Experts of a small language model.
Size: width 128, vocabulary 9570, 12M parameters.
Experts: 64 experts in each of 8 layers, 64 GELU neurons an expert, 4 picks a token, a softmax router.
Training: 243M tokens, 7416 steps.
Below are experts of layer 4 (counted from 0) of a mixture-of-experts language model. Rows are named router (the router's row for the expert), up (a neuron's input weights, with its number), down (a neuron's output weights, with its number) and show model dimensions 0-127. Each number is 50 + 10 x the weight over its row's rms, rounded and kept within 0 to 99.
Before each expert's rows: a language model's description of what the expert responds to. This comes from a sample of Wikipedia text that the model never trained on.

# expert 47
What it handles: Decimal and statistic digits. Digits after decimal points or commas in percentages, densities and vote counts, plus units: 90.2%, 19.7/km, 1.9 km, UTC.
router:52 44 58 48 55 49 71 58 60 46 38 39 58 43 57 45 41 45 47 49 52 54 53 48 42 69 41 68 44 56 26 36 59 39 53 53 49 52 66 36 51 47 53 36 52 71 65 58 61 45 31 63 60 33 51 55 44 53 28 45 63 51 48 52 39 77 53 59 53 57 46 44 60 64 48 53 46 41 57 46 54 57 41 49 40 62 39 39 52 40 28 49 60 48 53 55 61 51 27 63 36 62 75 59 48 44 42 41 43 52 48 55 53 36 37 51 40 51 71 40 48 42 44 48 41 61 49 56
up2:64 53 41 37 28 50 51 40 78 51 52 45 56 46 37 47 48 61 57 51 48 72 37 65 56 44 51 48 56 43 52 70 59 49 45 64 43 54 48 73 51 58 59 50 28 62 42 31 60 40 55 59 32 56 50 54 42 30 41 45 56 67 44 54 52 56 44 60 55 53 56 58 51 41 41 49 55 61 64 51 60 51 31 49 75 50 46 54 48 47 35 66 42 57 61 46 60 42 56 44 50 46 58 58 53 54 60 48 58 46 45 50 50 43 54 38 64 18 57 48 52 41 53 63 53 68 46 47
down2:49 46 36 36 41 57 55 48 39 57 42 67 51 56 54 60 29 47 47 32 66 36 59 51 36 57 59 51 43 47 49 43 56 54 67 48 62 58 53 50 63 63 53 68 57 45 43 41 56 38 51 48 60 57 50 67 39 54 39 34 51 44 56 55 51 42 43 66 48 66 52 48 59 67 54 56 50 61 34 51 45 54 57 51 45 71 49 62 41 52 26 38 48 56 51 63 68 51 48 44 36 34 52 61 58 52 43 64 41 53 49 40 56 52 52 61 20 44 47 30 64 46 49 44 52 54 27 66
up3:50 42 47 69 40 73 40 49 51 43 43 58 48 64 53 37 63 44 45 38 63 58 57 72 61 47 55 65 73 57 33 63 55 46 71 53 36 58 51 49 61 62 35 53 48 39 41 37 46 39 50 43 48 62 60 43 26 35 54 41 60 51 48 48 46 39 57 47 54 47 56 51 40 57 51 50 48 45 50 49 58 44 33 45 36 62 46 65 61 48 56 48 49 55 21 40 35 53 39 47 43 69 40 45 49 45 44 50 48 55 45 65 59 60 47 45 48 46 46 43 43 46 38 52 61 32 68 70
down3:62 53 55 41 79 49 47 50 55 36 47 46 53 50 51 38 49 46 60 46 47 43 47 59 64 59 67 44 58 37 47 41 43 49 42 48 56 65 53 35 57 52 34 36 60 49 64 53 39 56 39 45 50 40 54 51 42 52 49 46 58 61 42 30 51 52 61 51 37 47 75 42 36 68 52 43 39 59 60 56 47 30 44 58 64 49 58 31 47 55 53 52 82 40 51 40 68 52 55 46 61 24 66 59 45 57 49 39 51 56 60 46 63 53 43 52 58 39 41 52 34 57 57 60 44 53 40 62
up4:66 58 59 50 66 44 38 29 51 56 48 33 43 50 64 55 48 51 55 52 44 36 57 70 70 46 47 41 43 44 34 43 54 42 48 66 52 51 50 55 64 49 59 55 51 46 75 55 42 57 56 43 50 54 44 53 33 54 64 36 45 53 51 50 46 46 49 41 69 32 44 65 44 44 53 61 52 54 43 49 65 48 60 54 48 67 70 46 46 53 62 53 29 61 55 43 66 58 52 45 53 50 64 39 43 50 58 60 29 62 39 47 73 60 69 43 50 64 67 36 42 54 47 53 39 57 53 43
down4:51 42 56 51 41 38 55 40 28 60 44 47 48 32 56 32 53 56 46 46 30 56 40 63 43 63 49 48 49 56 56 50 60 55 51 50 44 68 50 44 42 55 47 39 47 35 55 63 52 67 53 34 54 47 37 72 45 48 39 60 52 42 53 56 50 67 55 53 41 40 50 46 37 53 49 48 48 45 51 49 41 57 46 56 53 55 34 39 45 61 57 49 55 68 65 60 63 44 46 83 35 53 39 63 46 42 48 47 42 43 26 51 60 33 45 77 61 55 61 58 55 41 31 65 42 53 51 45
up5:50 49 52 60 55 37 61 57 70 65 40 53 56 38 52 50 55 71 42 41 55 46 44 49 33 33 66 38 40 39 47 47 50 49 59 53 51 50 55 61 75 48 41 42 24 39 75 47 36 45 46 49 65 63 39 47 67 41 38 43 45 59 44 45 55 54 57 41 46 51 54 43 36 58 60 67 56 76 48 51 65 56 70 50 53 33 43 50 43 40 45 58 51 37 56 41 69 38 55 60 37 43 48 34 51 44 49 57 48 45 51 50 60 33 61 46 50 63 40 51 59 46 40 53 54 43 62 57
down5:26 42 50 54 65 62 54 73 41 48 56 60 54 48 42 69 30 61 48 79 40 49 53 48 47 50 52 49 34 59 43 63 65 41 47 57 55 61 44 65 49 41 55 41 44 46 39 73 64 44 34 49 59 36 43 59 51 42 58 55 49 35 58 46 53 46 50 62 66 57 43 55 59 40 59 43 37 29 34 50 59 56 49 45 42 65 51 46 61 53 48 40 48 28 65 45 54 42 37 37 54 42 53 57 47 59 54 44 46 55 41 59 45 57 47 59 46 30 47 60 45 61 44 36 59 56 48 34
up6:38 43 52 55 52 62 58 43 42 65 39 44 49 42 59 48 48 41 43 53 38 51 35 45 63 49 48 39 58 57 39 58 58 50 59 69 41 41 48 28 44 59 66 34 60 66 55 43 41 41 51 36 39 56 41 48 27 38 49 51 41 73 46 47 40 68 56 54 60 42 38 50 49 45 53 54 60 50 51 53 63 41 45 37 58 64 63 43 53 50 30 48 53 39 54 69 48 36 40 51 61 39 54 44 46 67 65 38 46 61 46 43 68 57 40 43 50 48 52 37 62 60 31 57 63 66 56 31
down6:67 65 47 40 30 39 53 49 59 47 49 65 66 41 50 49 42 52 42 37 34 56 61 55 39 51 48 44 52 53 44 36 48 48 62 38 39 50 62 55 45 37 42 42 46 51 55 43 49 42 35 46 58 56 44 53 46 52 41 57 67 39 59 47 71 51 50 66 53 58 52 38 54 41 31 53 52 34 34 41 36 29 67 56 59 58 50 38 46 47 65 60 35 46 66 54 46 54 48 70 55 51 48 43 60 65 67 52 73 56 57 46 45 42 66 51 51 42 45 34 48 32 40 27 42 49 54 62